Experts of a small language model.
Size: 13 layers, width 192.
Experts: 32 experts in each of 12 layers, 144 SwiGLU neurons an expert, 2 picks a token, a softmax router.
Training: a variant of SOAP for the experts, 8655 steps.
Below are experts of layer 6 (counted from 0) of a mixture-of-experts language model. Rows are named gate (a neuron's input weights, with its number), up (a neuron's input weights, with its number), down (a neuron's output weights, with its number) and show model dimensions 0-191. Each number is 128 + 32 x the weight over its row's rms, rounded and kept within 0 to 255. Numbers have three digits each.
Before each expert's rows: a language model's description of what the expert responds to. This comes from a sample of Wikipedia text that the model never trained on.

# expert 28
Description: First pieces of personal or place names in lists and credits, such as Len in Lenke, Tay in Taytay, Ri in Riitta.
gate2:083139146117106106143134120110177117149111155067113102145214198082066185216143093091115109150125159117111117163137147160161158155155143117113165115166116151176129144165130133093068126088163146130190143151147148194104152126168082124151078129079120111128113122115088146052183152127160105150082144112119113060145075084121073174121166135186136148133175135138160131130082188142193116088135110153122152133114135102079137142162186094153087095141120129097155056199148096124148127125129139193128103148112145135091123113125161071102129139075137107123155106087125177169117101158103104130
up2:120072107116141126149225120116130208140187120089092139153133082086183196077132068133113132101147117129133115139227107138124125105149148111111090130117055166166172101118114150101106117178142143081157142103158147148083116119162099097138127168143134126065120072116166116097131092090108134110181135150171114152197131102142113109115173126159115104122102135193113157087163101144113100118125165132183076097147109138108127127108103073094159121125163064127181120057103137163122155082092115151137140168157120100147075148165143154067114145080125099163113129160122184113142157183083083120
down2:155213103153088113116052140130116133141110082190117129145122142094125165086102155193119136071105163159091097086162128101036136126095171149124142173065141164155161134141141134084133133089164106114151111155166161176107152151117138147092123118174090152154151193190121090161108131146146104079084145139067086116125187118143122143139121133104143135147127080029173134073161117143129109125086156092125152127130114207124129118168137199106100148112140145119112135131172077113140165121176130112113092084135079137165114101130111093120172099149154182169112060122120096149087077095112143149
gate3:153145113115142106135066126120137137077086130086136154148081167124172085080113120165163159158163146168093157145139112071089139144163122115147101120104099218146141121142105214171105138093144080117177104150076123117067112153172180084098102046113163135109101134137162104153141089114117113119105115192137136137169110124119155090138115069098139097111070177119198101090097099103193155109146056128140191082142185129123206141131152107151109128108132170117164117089099140139162081132158117125107082191126155130130096147139119134176134135109104127158137102104115165118145082112136065061
up3:094116128172131145136110122126136117199188112154132102160100102122094080116148167108109126118150189145151117065126085086172198165109172112079106134181137123149132130083107109142088113195169095153110140152113147102122097120116092145173125159185114189118157107091065161149167096130085150146118163157163087152141161150117100092060073143159145082163059083176164122118110142186101125091156157115108140105099176124054102163195096163096108185152109140144125140087108142151123151138124117184110175081147083156134103183102082140150127104181206168145142119119122172140119155148137109104
down3:132117096060112149096127101132103134172129119112136154106124165116104168126115074141156168171159140109153098100112128062122113119121153125098075155157122027124115122161135092094120163161142108147146119149155108176155150113128163113171158099216091127099196133108116151100105160108150090162128216079156142200091182108074152172103085146132110110114141174065159109180123165137087092086098153160177088142101104085140137119116136123115148117103141142165063170066099137122148150130162145135183114072143144076159102132099123141162128089119112046102090134087107113101120153145206097140
gate4:142132199166111136101124124064151143158111110141166143122171143114125159120181159160079113104094132142150085130144140162120189083190199072172175136153142118152102092091139066141163184182120160106082080137101087144091119118088129158191115148141166160083136116134157096109053142103150099085126061131082111119128147149109111138100154113139113126137179100119150154151099082139028110122120051086083141147095077079127171183093102117106134108159133141155115154106157083186131154134155123107101142170129085139100126148141111128167100091122121109134115176108111152170126089133037139150
up4:161086141136161133114108100151101151149093099126129132137089071151167149166053095183147119134139168124118127048149115089154112140114102130141126118117188125118187121102164173114119109101133159117132160159139070142132089140088149099118137156159151110135094114115110106136111095062101133147131207158133117115161126162114110148195142047084081126153082160116159149150080182125137070093152083132158128162187154088153106089062117189124125065072101126082119197140081118059159117074174103103119122072170165099150154124090148136096159125125142104087152139100074138102130170078139121081
down4:118102076120194176103136123079152170183176121123114171113091158194043093093155080204137118105120082139128111134139098090179099089087123098142125100134079127130111104153131080164145114079100088145120168092143152142102153152119123082082205127107171075143162122085095126150191096143077132143107174138139174136114152108146143166164100137136142122109101138145141066089104211115177078077124142074142092182137181139122120085129142067102118140129095124105178126160137083135142139151135088186143102093146112157173125166120086110113080096160140109113151092113143108130176090085138118150
gate5:154108157128148116144151156128143183094102147144121159132092102143152167174091103130096115106106174125167153164100098145182164163115141142091133148120142108122121144182124157094125068101189160172131156112126177085081106142158089107053138109168112129134068121045150091183055141140095151140175158092064099125180069132106098156097103148161140101120071151152160132123084066116145158122062200150175131130162103142082109158120120090125122169161061111118115103131097142090084136173069128134190144159120177093110091139105132091115127124162044098108135119078136161110154122101133143095
up5:162168103082131150107149151180149155119137145172113177091151137147135103125152148123128174078113174135013109082162172116087097140129115100112142114166129132137175084068153110094146124115137112198099120140150107144106102137108135124130081112199114163105129109158147059142115186103136093115090137120115059135086124161145125102099094119080131198097101116108138129149147216081145124110092158081152167136156131108165157133124096143123145173116128147069100074114161067143085196093065081042115097142157144091144135136135143104160125137121169160141074158143094118161188175111134154129
down5:041068180088148093075136138074191120070158129144131154105126097140150121172057134127132075095173154153084166149117146172156110155175100150126104137138155090068094180182160122093145140140119127146178157091122141160047130170144124125070126127125171109074123082117116109099102098135152131098121109144120067092161122125130140173126118068103138166152136138130134111131136125197128169112125107158166101103183157169115110094079094136130160060185099098112025125146114153104166123114104156148142168130126124079109097118135111054161143106143098171145175159170124170136139129120177146122

# expert 16
Description: Final pieces of personal and species names and single digits at ends of numbers, such as Mask-us, Dim-anta, Scop-odes, 1,018.
gate5:106092097088150121142130158103175174143115145082114146156111153095126113073114142132104113107116185148126109121102110046120059146067165141102083105134102177157168108128122121133056161127144075139117159125138136110159153095159123109082134045049158152151156071127186100210159113143116110163132114216178125156210189141103154147128117144120127113121140096136125111074106118145144116148123148111111129097097194106148131160165188126100099098194091086165152132094141170168087101132069180131144121120179145101124134117184164136163093142186100150110103134135109149127131063140131153129
up5:105149145072099126080134202095109136061165077129122150092070145121156114092198159101155162150198119144127077148123065113083109134143168119104183091118098129140172170158107120103134095127086124120118117079134105178082087140080120127122106116097147099127113058148097163127096104116197138098110117134088158119130121176195098145102143121118109127168098168205112057145147180134079101138141130088145117104116196143120105133090082178122154078092140109108160086203145107174138121125150078148105116105129142139127087094192162123128099148119094125127197189136100177119103137144135143093
down5:155077160087150056170079119132081127090129110170117124134118109135129103154090139164169112110106094116184122124138136144126106134166137057107140126130135126128106119068106147169193109131126150182053092120116114123102158148121094144169101162192128060125117128138113173087087208081187144112109100102053128100071129113168089128122165108123130192133065106102160200168150128153083126124110119076210134123163113138133113104092132131159169157103163127123163148170091075179171165090137104114119163163110118143107140112152069109131160094124120127138195179168125146129105188143104092148
gate6:146191105189124145136143119161084138160178129100155124164148157167130085176157084155154154120109149112169133129179133091122145129139176150123157129105109190171089170130128156087111125175147111168140130141139157076110110096147152118182121069183085081154168059115098091089193162112167157170096179128119142155151103155102157167117161124108117189124099113091167116117071140062150147198141126147098190137179119167189136122126147098117160172136134119156048105107154118139083163139115162170131127104150081167169111133109112085139122128142153149122175084147170140197099113186140070162
up6:142054182116064152133092167147148145074117125175173115187140159143108066145163102063088117133138133098118075076079117180135103133159146081097163151128117105169110086115108126132109156140136067062123185136129110073104147064144173156159081084144091116111129156187135083127114178133141143151111101176101109120161150106119144151132145129173146101096118174151118124159051120113149055106127161146155091128108177127189164108122143066118144141117120157090129102175145182138124082116152215129120170137141134167168138097080103167148132139192174165163146149117140162086156131119124131097
down6:177136118148147131088175090123172174105173125090159121162147120153145186152120138166103117110052107193072139126077128106151155196161126158159149157175150151127089147121118114103180168153141172086172152078128135090114158164200103144132150151166182176120094171069120128140169121164128082116158141184067099083144157068157105183122120108128077145162103189174157138129180140112120114148114081104132145152139082147165149166093123079150119117132099174143115171118105168155152119191143101091120160135111108087178171096158125179152147124124221131134081176151144142146140147150120127123
gate7:119124137118149141133092075147145119118126131169113111151142134102130160143142181124127140140140121153048135142161083162180151139161150072090079157126166179109049136081048074138114060138080121141100154092102141127104106134123132107125102156094145162177110159091096064123165148118163131092128088112157149123068078172138108108131145140160097189080141191098137137103094088117054147113087163121139162119101161143141135097152162142105161123185159080122127122109115093153170155102119089110145120091083133145172162121076057163149110061166158181170100115154113090108138102062139090201
up7:095150059102206161119154151158136156162145149148145180073064114138129122136169109151142155088142133129169127158133127116147115086105181149066093085116171126116193118089124177127112108180125158107132139183068155112140154143163136135156074133095115150116059153154066148119164180134154162161134134124150133125088111120133179106169103141146135107113163110169131107142137100070117156103095087170169149087155170148108152122105099177093080163119139098214166104074087160092128043128127157144087139107157101180121112193148101175125178094111157161089108073123080123123122135080101122098
down7:156101078186131170076130121095098103153125189137132115130119144146173139102143082174134102053067172176066125129103113183092124144120189131068130164128123119158118131128115120072102106122156059139091150094180096158150105083139133172123153112128161100128143104126078099100111085108180101127154141022104178093126106157090072111093070075104152140134201099148100150110070168158109137094136110082175154083101133155100100131140128190128129109157150177134107089140171140149199140174136142091109089131128105066168195132157156127107108097135120147109126098116122116156157122139124145144
gate8:138160104101122104141073087134091084137172119144129095180141096151095121134125141076147132147159113135145158161156193140084128129204141176117125125172101114095161105093106099159097179161145123172130116125143132111164107108108156130082138089093158140131158187157135046116119186119139124146176073129092148104194087156138161149116058114109172093122220112074164147119077130171151134101137151182139092121136125110163132155165066107130162139073116107169149156066088145158112178095127124105089101094107079098129160149141166101082126125122166090104076132113131131113148128200048074099
up8:146123084086106169152102068111122166155141080157165117143087105087118114111094240138140124114149102114100122098173143107153140142116146153083093082078142167188107103097131085092168177067146128181129147143185149119128132119120139137114125095127101129125065148119168129173150126166149108145132081164158086162129116130137104074101178092135113140120083124097149167155107101145186122115151134167068191074078120122075133058107073079145122181109140076145113051160118124109086114122128132114144157144073148127066154124118122175159150142119132135126176124096114213161149116162094114192
down8:087173138107048168133092167112147116141106164136118142142140131089119161093135101106133168101162148116131154165123116126100128143138190175106098127171118136137150139097177080136131134115095037116138142135114110137125153137088210179107141097140145195102113157094099096171127141142102108116150083147098063071145148139097086113080070079070166122191142095171102157099113156164137145098153143173121119113163088123112117129121053135086090113114120141160119144074143100193154145155029141122104120182183095119075145128099147105144128165166120158082119122145086180099167123182091062123

# expert 23
Description: Middle pieces of foreign or unusual names and non-Latin script bytes, such as Nijmegen, Strasbourg, Páral, plus Los, San, Fort.
gate2:154113113160135131109114112143088068133126166116173086130158128166086103145131100172135076177100163107121121166090146086135161101151110139108135103195133100156076125160071167248099169128117162167103162122106138073114147209143075123158171179158135118108081114126139137113136137072119106126133134195120064124158115137088176116144137127143153111129142184086136196120187152179107078091157046134106127089081138063114121124187134130140181170126136099116143147147098124117153106133122192171100125131037118125099131090109118129177110116086122143145155110128153082094134143095119124142
up2:110072130135145179117124075114168136149150110153089177179154064134129118116147094185139085136186115141224177119096106123086115119123145175114126144133166100144080113113082234128067108139130160113095142131137120085200152091164156129148140160105167169108144092144093079119108161131094119186151112073084126181140135106104130149151118151142124071086115084123147127141158094080113105093152184127164088170104171159067166125127142187087160134135101120160130141154153168105139150106130161139125177062136093167192070172122085145108122113116140137136149087130135119081151117148091075105
down2:100141139099099105121171126140102080164094111187187118104091127107136152026107181179145137116140153117106089126100104149110153118108078155152148143165158123086142076151124202162128104102093098118142143147107121170081151168105090124143173156133107154109137161138142148172101050199147185140084124137138087158086135150117104133098100087071119119134086104095117162094148110192091145151118104152123146120114095108161177113187069169129046157090081157089166126116133120153124125146129161095067142126113075180104145086119159146129161156091159049166138100133157111123112132169141205137
gate3:177187098115065099136114116168119164118136116092158117118136104160187113161166135099109190107132122121135140108135127063199133111124108123116164119186147104106121060053105153181180130160117121118123120107108193133134107121109140150143155103108107130116161089212120067117122097131097136151136105132169146154131137167100198153096146144096145139178130060127136102181102127155112129067140111173138130142132120088120131101199144102108116096060142157060079062054104153111095160092150071155065123108143120088094111128122141090088105114176116139114116115128202100076171168159141140098
up3:149133089153119145086151130132112063070147143095066081078148095132134126180116104160123163131104061082108073128149171124155121104143125131099159171097102100126126162112100156128063145089070139199111184127127112124108145117072137088114142136096105156180184103070109109144070107143110122133168142065176103128153178190137084121115190083200120158154164144134153119127130149125127066105114183103124101125098137142098162101110121105118156144143120117151126111129141184165099126131149195065160114123135099099111048127072128181146099164065132167141088127100165068133128125143143201117
down3:112098072144133122132125145085117087161149162145149102123181139088129122140131165134110197169110161078049158177117123136099112138164075045132151141125127107120153108118160172159123102129088142159068135122125178191131119144075120138123146191150115160124191104155128072101069108114127131118163080164120157130112165064153078148147151122119111144148202132103116093106089155126103116131127125143185119172108165143238112098143110084155147156117096124168130137107155128190121213135128196120131154115167155135094088091115071148133090113056110135102171093168178104135138132101159096137
gate4:105155106116112125152193079138155131095124154154134124183090084119125144099197066138180127134200142175151106116137112113149157150129135062125116142102161167061133131106098151108135159175115138154096185224147195110077114103168146126091165158195121083117155113102129170133104157107114085124155125195157132134128135142109192148065160060193126126124138098105137144103162129116140156106158157183110181127134168106094155121130174112178088128194114129143120109103126113123091101111209120146120175141144122096099147122118130038168113143143062130141152139121147163147082169090135113107
up4:157110112132148144115200115064092107192084049167110151110155141170145157142131113113089159129135107097075091076149090147103122099077159075130089128161096122107050124156158124081199114158094085133111179105144105129130068146112055159120071127104126136141149145158112109121193180088144141099120123172120131063106094157097134098148183157064069115166123164114069151105072139078143169134137164157082119155084145139167108136138143187095149117195106103087144085114051117118093130150149132111131169104097125143187105152170143118134135123158154104106126108135130138141110147118154077137
down4:099177162151214103091106178091098122164111147096075102078091148159093126115134133122166113147159162145132157122155108093052198106150137080133187160107066154116065078110151133095091125107169136133138170144112168182142101159126099166103078117127100120144119117095130122122131132104093108088103158150083083095119132121127068122147176123105118113152148160127081141106105138086121122142204136121077100127151130084145107112135160200084105126136135101127111091152142120073133197172199097126061144204165135135183099156162136155175113137170135164104124150183160179089111096097163110138
gate5:111070102100141123125141132161115119113123092147141102185145154154161100155167136175113140098160173207100135175149184108110156119150132121150117127147175107050073114041079167127189112141113175158159102110105130138127129103154105182117146108139131167157151111144129123190096116121045118164124082088155087147162072093091145145129088134124110093118106123108105167125123123104097090084065103092098085150124102072148110068108150133110107135162119147142166086094161222129108107125133183128109167110081185149191144129122122117174105101085137117129161184096139135090134093102216142140
up5:111094071154112136077138096151190151157125142168114135165095139150139158110088200140145127102151144103089111080100133124102117137111161180084145105121130115207120123152134166167100041118090134077157130099162100111132114095148123103039117088169125185143087113099109146092204042155196129084132089102116158118129070151121149147151137097137124115126088172120123073171154123079133112126154146104119138124132112166115215124160130137148177138142119070133099144197093074147180127106168159093141150132155137097137123175088150181099129147106144176166070118167199131146134126119151136132
down5:067148165217167151116136089120098096184151156141130110111144123114097116124106171128145176069122136117164127160130170104128159129146123149141193119125101140119088058111126103111132137076087126127135141140161097099103148131127146119125091129121152127006115124187173131160157128153135139155128104136137157090123152191147105054163137164118093157144101134193081178161092104090158090108132159192113116104110055121102100164122106085136147181121146123180162131101165071104172128075120051107137150143077131110094172110158094158076096113090179142183139106143101104141117172171092101107

# expert 3
Description: Given names and initials of people in prose, lists and sports tables, such as Michael, John, Carlos, Pedro.
gate2:163086175154121078165092112102163181126141139111161205229179108113145132146143161123123126103126092101122090118099088099115086097105141121116106110169171163114112129132146138202185153082135102192083076134122111104076168150107140153147132139117140161156133147170197114120105124164130142119101062121164115144140089120074091155124104159131126140144228119137120142092211134153119141106172133176141123112142081138159134068136169070169131128161116097095160135069074086158190120159151181087105099139134081141187091101102089087116122121130125112135145083116140140147127074141160152155
up2:088097116099133131094171127166160173167071140087130129109124139113079125123156089054055204140138150152102103143178140161142100161151092144115064132096146153140149135100152047157086177162117092171105146102174129135119155168150109124141103125130128106101114160093061132117145176137217125107129111124117083160090111095132123113166107155146115136173146104173099130141092134124130155164112043128117100181195147074102121142133116105097118157094125102068178186066110088187166190132094152135141054119135109171138129136189127088167126125137118111170133123143124135129128059166089156125
down2:127177124151094119109149117155143145073108123137134139134160099109144124087091139117142082199158142080072118119136121137126121130167119130124086149214138094171101128067151073081111156101122045112126146169077123088138229119109165142188161138092146108073132130101134204113134150064131124155159117143150127163146107123149100077104160132120145125162122102105117127129133159112146160177075159134097170082104156184159107110124160166144105089102106129166176166138081096143110170203109099151082140132119208140164103125168063124128155147113147083116156159087096051090089104131135169150
gate3:050096116182116110076123170120125108121113091076128137134125146105164078180088155108155081166157097099108140150106168154139139174129139083107136155094148056082189175172079134111106121137073173122087156167096152166120126184144189119189145112064128129116145120148052092067114120095099116155169076132086130142133120091141095125140152127111121184142170191119150136153122142157080125100166113162167112094107115118140099147111119102147129078131143101131143135091178144068102105059164125152093139157057131090187147170140060111161143147109133108130139172118101110124120138118160041132
up3:137158169113139146145145082199126112118137114150086136106165096108107104116101161130062125086134114159068176158123136105063144173150093119101183116105069094117080121174141144211141126092210159176065119152156097132136154098133095075105162100124174153125123113109166120161088120093134091169119169108139125161120149137166122168132118086123096141133131115121079073126125140141102118116188131138210117170168074196173076151121093138110065078198128094125133110136120162112143082128150097121095147132103071157101148081124149119131182184141155134096175116173084191118131139127081134118
down3:199142095174119158143136162110098122132184154094201139127108052193109104099171162151136158113171071129061158077138080156131096101174172089113099083109077089148137121076100110062109121107119179066136093146123083107117098109112112103166146080157103141156159139114112127153118141112105196123160089125147084109029121092147156204150132157106080141140062087153158085123098089161140129169121173142118105135133105134183134146104143094126121153154135151147082168129105135149104102170078096107183109058143139165114070134144162100115151146175145121161107117127116108133159144140118135138
gate4:135094121085152095124135179117122141119158165114144152156094156154132118177138145087163072186154112120175085111119088098114109110124143101116174088148140140138103175106076088137118125160107118147149126115131173142101121173183093128074157142155111089146179128131122098102106149108050159093123094062118135123122073116138041082203093116116151127105115136145057081166122105110103106088088172061140114147109141086086122108123181085091068096100114137123106152169121154159123132117113067080146138137171118117114158124124101198109124173135180135097189184153137159157211099123167106198
up4:091121079123157143114152142090157183119126130118117087138154135084109103126158141143105161082112175144148034126146138141136144110055203139177150147175126103126171179104148066132159143120148113147160090163105146107190167153169121129087144138151153120181176126195172169091168066174093085137077142179135150108122056137132067068166117106128135127097099112116122093112101151103158140100111112059172128123018173109102168140153146111114108137121108121199158093151118098105111115117158109097137091183083136189119152154124115168159121158122136114146161122169119143084179115146134115110
down4:157138081107117120107143106161179123075103064144121134128145117134140225164196109141169184147096137155110100117175184137160101088128142135189146119141129117111141099134136154147141127064125151103180163111108145107163166134110135114171143170151147140133085154115052153096125103161135128134148163182138185146112124144049124072109116137137083107141183121151143137088213142166094099152115128104159123157148065153145095076160093180149145147098177169110152105103094089096119124072182196156131114152165108155136144095087116129148122137110131131163082079066132095073099105116059176142
gate5:119065126105130075153098160162096162079099157088199145152145082154084068134108149146150124104129118120109150090086140121160113097167095107057102183134171082081119136130131163091130090169150131134087110141151163069174133105031075091164115136172141136063158118141125084171127132113107169082092130132159107185171081135114113142143142131094140112139160125139094159096180128148110142107119107118081146134106138104148086133147090134104116119123114104124148178145157157087131139047096086079079112146101133132204112135137125104127119094041111122095158123131104112101110203108105034134
up5:154146105072107169132107164110129147158136120133147129164174121119110106158083119099161102140093163150128111129128080115090109183181173177120088120174181091125137124095080202111129092105098163028152118182146181109124120113141164150207121140119148088144163123117091083175162127138115164124110186132142126115168104132106117165117148151155181113115109114116200145175077135113125114025117198115069089150139083129134123102142133110155127082180134111084187200137084098144130095145099127131137120152136065182124166179100186145131118123157105151087123077157147153129124139169139143162
down5:124111125157157080105096158202097162186120105123147112074131161150109068141131112108126172191140086118101176112114182109118098133093137148144179120110172135115110152149136121116103107166138146125170115144107074156142091115143145130182155106127108165092111192167119177127106125114105186133186155174081100149132081143171126147112107113159162134126162065167136138081133093115187164120115096115131131142105101151086159075168112154153137171181124090117076126141148155151125070131229149211153082135146031092119098103122086145148169074166125158128066170128096105147086146156129145148

# expert 24
Description: Inner or opening pieces of longer words split into subwords, such as inc-ub-ated, antidep-ress-ant, rev-ital-ized, turt-les.
gate3:128071096166165134141080144144197133179157143116202130114132133156118141150091111182071125076105151150147154117134126100172129115101138140035135130135079114128132138087106147122162186111150142093148116138102089099128074107147117128121098129126152082136150115139093144120142163130175139117153083092174193228198153123115109156106121090108138142127157118133139121160154173156159125149159085107111091112187128172157122097074060117175148148093093051105129172122145139139149129158109133095105101177157078107051150119063174192108124113177093158116125167131134109103140194167147099166
up3:162137133158172151125146140163101162196132143131114129139068134148112174151105146085153112145194167142138136122097121148159184154106159116190156070164133120124129142096171102126131061159140110108155143112134133103176149086193086103160130133074095107073070179146107180197137107124102109130150154101070124112073152114117144113130153151188165135094114156145169152119124121126070141112147120136176159040176097162126116127142146089129090054137145084161129092149109119058110141123094118137124109152131173133163112223209097093156115092076133127059123076153143129125149102084113126117
down3:173174134124149130157145141169078131152122099118076135150095152095139104132065144146137119147107134118177151165144102113105079094104113146097108150198159138147141141174097145070150121217137123129161057136174135117129114145148116135125135113160151101109109150099106107124105153104153126096178163157134170152121115151162164097130048086182123103093097155133102129135128106167146115069127148127113102163151123171129165121171129095120175117180249113175161088083155115087156159111088149112153069092109151170141094083241130136183090103112204145170106098141086142112110136117101126166
gate4:214155134094116119121134120162171098079146199081055080146146105170127179114192154084147144154141197130142123091136079077052165182083130172131135138161140134091114132100104159111125160153134183087139110076108125127093184117125126141129143126140118147142135071054120128144157109131133147169173121132125119083139138134179156106094164102077126151093148152134132138144113137148111202123030155065104111113137121164117093110144151135162135069146162124133148111055181148210153096159176102113109142128140165162169197111125122156106147094155138137092115136148091132100147117127159137085
up4:133173084170133145106166096114169110110097096114192141098131140127104021103116100080138137125107152094080117069148157118130102173079122108133148156127215087066101112129124120140091114152125140151097164167156113152155115140140137190122178184188090120192134104196132149116119188178170131128148099100071103109136080145137097112048121124117154075061094104117127113106110131143124118065124118136090176131170129154142142120096125172179119074076115136106128169101148167105138127143072131171124105079146138072150177128116151145166101138089100117101165102114180095118153147128067121167
down4:092125123141056154116142129082081122133178111109187172123101170089116122184146154101052170161154166156127123150095135110158140170133090142145105106130177131122182135135149179087116145134118099202098168156182183104108101106119132127138148163116134164142197068071096143124111126120188107127105129150096073132163120113109114141089120148132066139173143093093081102084125171151144120126110171164075093165122072134141128100153152125147178064173209078157111135087094135176097082153166091129119158131143120118153171118129197136110161078142187150122112138072089106160124162112165113094
gate5:136093157095177070140140132133176019160134148107072134074122185141072141127138145122130116093142163121095078103138167122112112047130115196112186146170122075126187112152134145110152075132124140119152082037119127139097133124108167103111153091147108160160148166162095082117194148115153093120168136139077124148141106121158119101100105174120137151152161047210137104120132120147126125092107156169111150157132164106116082113134124114080129139132090168097117156134194121121103169065134153168143094104092108130123093069159168134103165074087138138156110084143129077108183119094109102126
up5:147156131172141108071186137060103148128158145099135121125120176099112125154186086132140101137100117147164142096130126124128077067141057084171102136052108133092177084094199114149107099116173168097109151123116131084171083068157103082220085102140106175185142125164122146172124109115148125116088194134160173118116118113057109104070120167129126152135156121078144156125198112115079143097099115150098090103163170130145108147127136167155151095148108147170103180098160143094108150102129193169138106119141121113153106140076126187180163077110131121126134097178162113096131105142105100110
down5:130123103127119144092078110100075116128075060144151069127179150179129110087154127143092148144183107114124111111108138161192080173101160102129101123140141107150045145136128131100149163101008111190116146140049132101119142116102129123119099150072111127102128101113122109179130142145157190100128162110155114138034110129117123144118058105171091140106149114109092139100082138123154128160187110123170114183121151180211137166129150136181098148093157126130088176086119124073093121118121154122159110118152139131125101118145137122112185188108202154084173079147145134102140154100145114127
gate6:121144082151078140124125162163182139070083116091219130159106154118168155124099123126052132089100133096117202132105153114143111097060130148143197108154142158140132124129123214146140143108091141146130036173068133145126139167175080158131150124150167108081159145072117112101087119140122086091090134127132087143161092113150110139131074122154108103132179179183142093144088068107149152202111133111108163091137143188104140153170131095102128153105177114112077123111126119101121136105098162127145138092205133136140123126125125134132118089184098125092170058136079169110147104093179123120
up6:177138108115072148118112134129074152046140057160147181102170112123127090102133135183078108095119154185097129137107154124126149074183149103169128088157093155079139080137185149078120172097153080104130126104124134094111139112167098182148085133104168128133130184151115146120147152183122156105094141168071219106116129141132153179118124123094085072155095123142171099145125128176090153159122133138157114148219114130094138165129093164109133094115150114142132126100086130110136160085103182138166135194174159122168100090141114087167166121131104120105099148067136096171084104114180116195
down6:107113082142130109114112077147094120094111134090144144124131113074110134081173161051103096117091076139159127168108151117136161108120168146113112093086085127118191116082131102086103152143136116130109140148155084139156169124134115113120093139189197093138081133072159113150175143139133125092135071166128096093144186134160074162083138121131091155110075101153067039147100149139081120153133132120050156154138117146061119162150126207105108134182098124081189126046143101144127145085151143186149103116145136167079086172112084079163138105161123145113104184107107097091122089140104139147